python train.py --activation="swiglu" --balance_loss=0.00706 --lr_router=0.00192 --norm="rmsnorm" --beta1=0.95
Below are experts of layer 4 (counted from 0) of a mixture-of-experts language model. Rows are named router (the router's row for the expert), gate (a neuron's input weights, with its number), up (a neuron's input weights, with its number) and show model dimensions 0-127. Each number is 200 + 40 x the weight over its row's rms, rounded and kept within 0 to 999.
After each expert's rows: "comes after" lists some tokens at least twice as common just before its tokens as in all text. This comes from a sample of Wikipedia text that the model never trained on. Tokens count by the router's weight.

# expert 21
router,159,256,280,199,278,254,158,225,241,226,154,143,175,128,162,107,161,170,298,169,181,185,171,234,224,174,139,205,176,179,252,220,215,229,248,180,207,177,267,220,245,229,190,182,162,191,244,161,158,176,149,191,154,166,181,194,207,210,251,205,244,191,182,194,181,154,195,225,281,237,208,202,278,266,223,194,166,153,175,159,167,217,165,208,155,161,108,169,117,217,262,180,239,195,172,231,197,263,121,141,228,145,192,236,218,193,143,175,268,171,177,189,198,229,185,151,204,248,220,169,207,214,250,230,223,199,141,187
gate9,173,224,235,201,227,186,228,167,125,290,176,98,201,179,140,222,127,134,267,173,249,225,228,206,190,169,141,136,155,294,210,193,133,204,244,201,190,172,187,258,272,193,178,184,124,218,256,231,245,222,138,220,263,205,204,192,214,270,137,191,155,210,183,124,158,205,211,170,238,190,230,134,169,171,236,194,216,237,158,215,161,220,230,173,211,147,239,179,202,173,131,238,195,131,218,235,189,150,213,141,209,245,126,234,217,209,207,212,291,146,188,167,197,192,188,221,228,241,163,217,170,153,167,222,221,176,203,181
up9,161,224,213,124,242,209,195,191,208,228,125,143,213,276,155,205,197,211,131,208,195,145,184,154,151,252,165,172,132,220,236,183,300,176,190,169,142,138,236,196,190,180,199,154,177,184,276,193,204,172,183,171,187,252,217,268,155,204,175,259,189,202,231,253,167,219,238,202,140,145,195,198,238,221,261,160,194,166,270,189,224,180,235,189,154,235,151,141,243,165,226,164,265,266,202,130,216,215,227,180,158,212,205,253,212,212,210,128,210,236,193,182,222,274,114,218,164,171,194,261,148,176,230,133,223,287,187,223
comes after: "-", " ", "–", ":", "/", " No"

# expert 31
router,220,197,196,214,286,225,245,176,227,215,145,191,189,257,214,151,264,195,129,208,227,238,172,273,236,219,120,196,252,194,177,221,252,251,122,147,235,240,268,268,222,181,293,240,270,193,245,182,255,156,230,162,126,213,238,261,203,183,217,210,155,189,281,196,204,244,189,261,229,165,270,231,207,111,195,178,149,181,183,183,206,242,210,187,207,218,217,202,147,153,240,229,148,117,244,160,262,185,175,210,176,194,157,188,163,184,209,178,176,216,225,231,273,239,202,188,223,259,232,223,216,213,172,225,223,191,134,160
gate5,213,142,228,169,247,167,199,229,192,176,165,177,214,229,229,234,245,216,189,267,140,299,181,175,174,198,221,233,211,169,253,195,266,220,232,113,237,202,218,197,160,203,226,181,153,160,177,237,234,254,166,265,193,220,197,193,239,176,199,209,157,176,264,202,289,225,180,228,227,188,148,249,151,117,242,256,136,184,233,198,271,211,174,207,101,232,143,204,170,148,166,181,273,236,266,299,217,88,182,214,239,170,219,139,236,185,245,200,194,157,180,135,219,212,213,212,263,223,194,212,186,224,174,221,203,214,181,165
up5,211,281,229,157,206,202,161,217,205,185,237,183,220,264,181,180,121,159,264,181,204,191,182,190,190,230,312,177,270,225,179,185,196,225,288,223,169,176,172,156,237,213,146,164,186,216,211,256,161,189,199,140,185,163,215,259,216,161,233,197,159,172,209,229,273,170,211,209,205,130,215,257,296,263,246,230,180,155,224,241,192,214,250,175,153,280,232,208,217,253,227,191,131,260,141,186,284,246,179,234,178,133,170,227,168,255,194,184,224,204,237,195,168,133,214,206,189,246,194,163,157,256,172,218,116,246,213,214
comes after: "ed", "s", "ing", "ation", "ated", "es"

# expert 3
router,186,213,170,235,274,214,156,212,201,241,164,129,293,220,255,137,239,197,179,176,235,157,234,222,139,206,190,195,136,234,184,170,157,205,206,155,230,196,234,168,234,298,193,158,274,208,259,233,256,198,168,195,203,226,209,242,189,250,168,138,206,203,156,247,322,214,256,221,187,203,178,244,166,213,212,204,212,119,225,175,121,248,171,173,191,262,238,141,190,194,263,190,261,191,212,191,170,228,220,196,243,170,219,191,311,222,199,175,157,234,224,165,221,115,180,201,201,210,137,168,189,218,159,141,227,220,257,177
gate5,142,241,185,277,218,292,199,223,219,205,216,245,167,166,169,184,186,175,142,166,243,268,240,195,200,196,119,160,233,239,234,151,240,137,248,165,212,193,294,154,210,117,177,211,192,247,132,209,216,191,147,231,252,206,212,233,154,193,212,214,158,249,236,201,123,151,135,192,200,206,151,116,255,195,272,146,216,239,165,250,197,206,191,124,239,208,187,219,131,154,236,205,229,190,177,213,170,159,142,172,162,181,211,170,214,217,247,228,202,219,286,202,170,194,162,243,175,223,216,139,217,244,189,275,242,204,146,195
up5,281,177,244,181,187,249,160,183,199,198,222,156,140,145,196,199,135,267,177,241,197,224,220,221,191,237,192,142,227,121,210,230,196,207,217,152,164,182,160,204,157,178,220,246,205,225,222,222,170,123,263,224,125,153,262,198,195,219,123,132,212,212,167,187,298,149,257,240,133,210,275,252,103,95,169,275,170,270,144,158,178,180,213,229,119,205,207,202,191,203,173,183,182,233,215,205,145,196,233,218,237,229,217,227,237,237,226,201,280,225,207,187,165,242,200,195,230,207,190,222,253,184,193,162,171,184,182,176
comes after: " ", "1", "2", "0", "9", "–"

# expert 26
router,129,180,229,191,197,238,230,152,148,245,184,220,135,216,231,167,176,260,226,275,212,235,214,208,227,235,243,137,87,179,184,190,232,209,129,218,167,205,251,227,132,228,212,167,212,219,139,238,165,149,202,124,212,149,126,157,209,231,196,233,139,220,147,261,182,247,250,176,261,186,139,141,155,147,248,208,119,233,252,210,194,178,210,222,189,243,221,254,194,263,164,155,234,201,252,225,215,198,224,220,258,187,223,198,219,205,192,210,159,225,242,245,99,224,201,182,210,208,240,176,206,122,270,171,203,168,235,220
gate15,180,218,308,255,221,162,189,202,229,248,195,122,198,210,224,161,165,165,190,207,284,255,238,179,240,224,245,218,194,260,217,204,216,184,219,119,238,224,145,200,219,155,254,261,221,210,301,211,243,257,239,192,189,179,177,261,170,234,219,220,242,215,161,206,271,199,208,211,212,208,205,187,239,223,151,124,178,221,155,162,214,164,231,107,141,185,192,249,217,199,274,134,234,172,161,252,209,219,197,156,242,189,174,287,195,260,199,158,200,241,153,220,223,159,248,139,201,195,212,216,170,218,259,143,299,191,215,201
up15,180,275,234,176,248,216,220,177,176,240,219,175,242,200,112,235,179,166,213,243,218,188,177,267,194,238,269,190,240,326,186,218,141,200,210,257,291,260,175,225,225,223,224,184,222,279,227,229,218,187,206,218,213,132,133,173,167,166,208,138,165,206,205,293,185,242,239,247,202,199,190,278,230,185,209,259,214,203,146,223,228,218,179,173,167,194,239,178,172,176,247,125,146,250,264,223,217,186,243,233,231,251,240,199,162,244,171,183,230,153,237,159,243,169,246,206,174,148,211,222,212,182,211,203,96,139,204,172
comes after: " the", " a", " and", "-", " of", " The"

# expert 30
router,217,202,231,208,135,109,241,155,248,185,215,149,179,227,128,143,233,216,222,200,287,220,176,142,124,215,197,233,166,131,228,199,204,172,215,233,204,198,145,181,218,176,250,169,230,188,215,183,212,126,197,152,190,234,232,176,232,215,198,191,237,204,237,173,190,126,241,193,192,249,205,164,242,195,217,230,189,238,145,237,194,162,146,231,162,151,230,147,156,194,243,186,167,242,148,220,229,90,170,168,170,237,219,155,156,214,166,187,160,312,190,203,241,184,286,192,172,222,244,194,257,165,174,244,318,216,183,257
gate7,237,293,195,176,194,148,236,224,241,283,267,176,249,201,257,168,235,184,125,176,294,278,191,181,152,234,212,236,146,152,212,143,139,202,133,191,214,147,238,263,174,272,217,202,153,144,191,165,121,229,153,189,211,163,208,209,192,215,144,176,214,203,186,180,170,133,179,244,204,187,179,169,194,231,250,162,154,210,182,258,311,195,228,193,214,227,194,188,161,195,153,202,219,212,176,213,242,222,200,269,205,215,219,220,164,144,189,157,173,177,246,203,228,134,153,198,155,216,278,151,232,216,170,233,182,269,255,225
up7,130,192,208,178,237,213,159,185,242,154,256,164,217,183,224,133,185,172,212,177,216,157,159,236,211,191,138,275,208,221,167,195,190,163,223,244,235,270,180,238,160,240,245,177,251,138,204,137,204,189,147,247,208,185,115,215,192,234,208,259,199,235,167,214,246,140,154,257,173,196,175,199,226,187,171,232,286,206,294,126,282,211,128,162,208,177,185,164,220,218,211,182,239,216,181,252,166,164,211,203,120,215,166,164,210,248,220,240,191,286,181,136,144,284,171,188,159,231,235,227,201,233,151,219,219,188,294,221
comes after: "\n", " |\n", ")\n", ".\n\n", "\n\n", ".\n"

# expert 13
router,168,291,201,186,213,223,133,226,185,164,111,153,228,175,248,222,191,108,226,205,168,238,234,217,111,170,198,192,134,236,190,144,166,234,188,189,214,214,262,153,178,226,249,141,175,204,169,135,198,171,211,205,219,163,185,256,220,230,155,212,231,220,209,169,183,203,155,172,136,234,200,174,100,164,186,202,231,245,246,152,188,266,279,155,177,131,196,222,220,193,192,159,192,267,185,189,190,162,203,161,239,194,233,179,132,135,226,201,166,201,109,173,201,165,182,171,258,271,227,222,199,258,164,281,276,207,209,205
gate15,164,158,260,195,209,142,210,261,174,187,144,171,182,236,162,196,197,250,221,190,187,248,173,167,209,209,178,128,262,207,192,218,180,148,196,182,197,235,226,170,159,183,227,194,198,366,133,180,243,200,181,287,235,192,165,147,151,161,175,237,192,184,209,219,134,184,282,185,237,217,278,198,212,178,196,198,139,251,125,131,217,231,187,160,174,208,295,151,216,155,170,195,240,196,200,103,216,237,245,202,176,192,196,231,195,172,251,190,271,249,204,171,229,172,214,164,158,112,218,153,225,212,185,184,181,201,190,152
up15,166,194,222,207,246,132,231,194,191,214,163,225,208,237,220,221,201,168,203,246,208,203,215,83,291,173,244,219,214,164,234,199,191,205,137,139,167,203,236,224,230,206,187,219,250,188,211,171,271,150,162,195,233,199,252,118,247,189,210,255,231,155,221,244,191,211,210,234,218,244,127,260,176,131,219,103,223,132,252,206,196,187,254,248,283,264,145,186,205,182,219,218,160,147,219,185,205,199,279,142,231,188,173,123,134,269,210,194,169,233,209,174,217,194,238,179,143,267,192,123,243,253,239,214,201,218,206,210
comes after: "2", " l", "1", " w", " st", " comm"

# expert 4
router,112,197,193,261,228,141,203,295,171,198,204,200,210,218,161,190,180,186,196,191,171,203,156,208,155,233,162,188,243,126,172,208,186,256,200,263,201,249,171,216,231,217,219,228,285,147,255,237,191,134,144,257,181,123,125,230,226,172,266,228,201,227,211,116,272,170,263,213,165,202,200,203,164,208,195,169,186,247,122,296,244,203,240,198,219,136,255,208,165,229,166,160,178,179,122,224,247,171,191,185,217,144,210,240,137,170,199,303,198,201,220,160,187,222,169,209,192,148,156,240,202,219,154,184,201,167,248,193
gate12,188,200,176,169,136,161,201,159,225,209,278,194,286,232,194,132,232,173,209,233,188,177,157,203,157,228,236,214,155,262,111,204,201,185,132,235,235,174,160,156,172,178,168,123,211,175,155,211,222,199,257,173,234,241,192,237,208,256,196,211,109,257,210,165,155,197,180,226,200,221,198,232,188,234,212,150,193,216,217,182,233,170,128,212,125,198,194,102,229,228,188,311,168,159,239,183,158,250,198,262,160,190,168,172,191,208,205,162,158,76,200,151,204,234,196,174,204,242,203,204,251,129,181,147,249,183,178,135
up12,179,198,192,188,233,196,205,187,192,266,241,209,207,170,201,179,192,274,222,244,179,212,260,256,145,189,247,207,131,188,152,263,165,173,161,203,226,248,191,206,136,235,184,121,225,162,194,295,190,194,221,194,235,191,210,280,192,241,178,184,141,228,228,197,195,201,167,211,176,254,162,261,172,207,152,206,232,229,234,196,226,160,90,279,90,212,170,136,243,169,238,224,186,147,233,197,126,197,201,250,206,223,159,201,187,220,178,202,178,187,205,183,195,262,135,205,259,180,154,262,329,201,212,132,222,175,156,219
comes after: "s", ",", "a", ")", "es", "er"

# expert 15
router,226,210,215,127,186,198,220,183,170,208,171,219,222,185,207,198,167,264,164,203,172,215,208,194,231,200,252,192,194,185,168,223,171,156,201,213,214,244,269,271,118,189,317,160,134,194,206,155,188,164,191,212,185,220,202,126,215,220,143,196,159,145,302,239,166,214,214,141,268,177,159,192,159,212,172,228,222,168,195,225,117,155,174,252,246,149,149,168,196,155,145,249,200,163,278,225,180,191,135,170,225,131,279,138,202,200,232,209,248,194,203,157,295,234,167,234,178,181,188,233,155,154,234,165,236,138,195,140
gate9,211,171,195,247,245,159,244,205,218,159,192,271,210,253,219,258,235,158,115,205,208,144,247,154,179,154,226,189,216,159,269,164,237,259,198,235,217,270,214,215,173,247,176,195,209,236,211,135,171,219,213,220,271,252,225,142,208,211,218,189,147,186,146,159,162,177,162,206,215,131,263,268,139,77,164,192,245,199,174,231,134,197,214,181,231,257,222,202,186,220,180,183,266,264,238,220,194,165,208,203,153,131,243,136,241,277,196,156,165,185,167,144,191,173,205,199,167,222,170,144,191,212,128,171,258,246,194,184
up9,217,143,236,252,173,193,154,124,151,174,219,247,231,189,174,168,186,232,177,169,182,219,259,219,199,184,182,198,232,198,174,143,193,203,189,225,164,234,243,242,250,216,200,175,226,165,115,128,190,165,192,139,291,194,219,239,207,212,222,196,269,118,220,222,240,148,184,137,171,179,150,285,161,193,211,138,250,257,176,211,198,209,243,208,168,221,245,133,174,231,241,175,222,265,190,158,244,207,182,188,185,164,214,304,265,155,175,181,209,180,184,237,133,235,249,128,287,182,251,122,189,249,158,236,193,245,198,209
comes after: "-", " the", " a", " and", ".", " ex"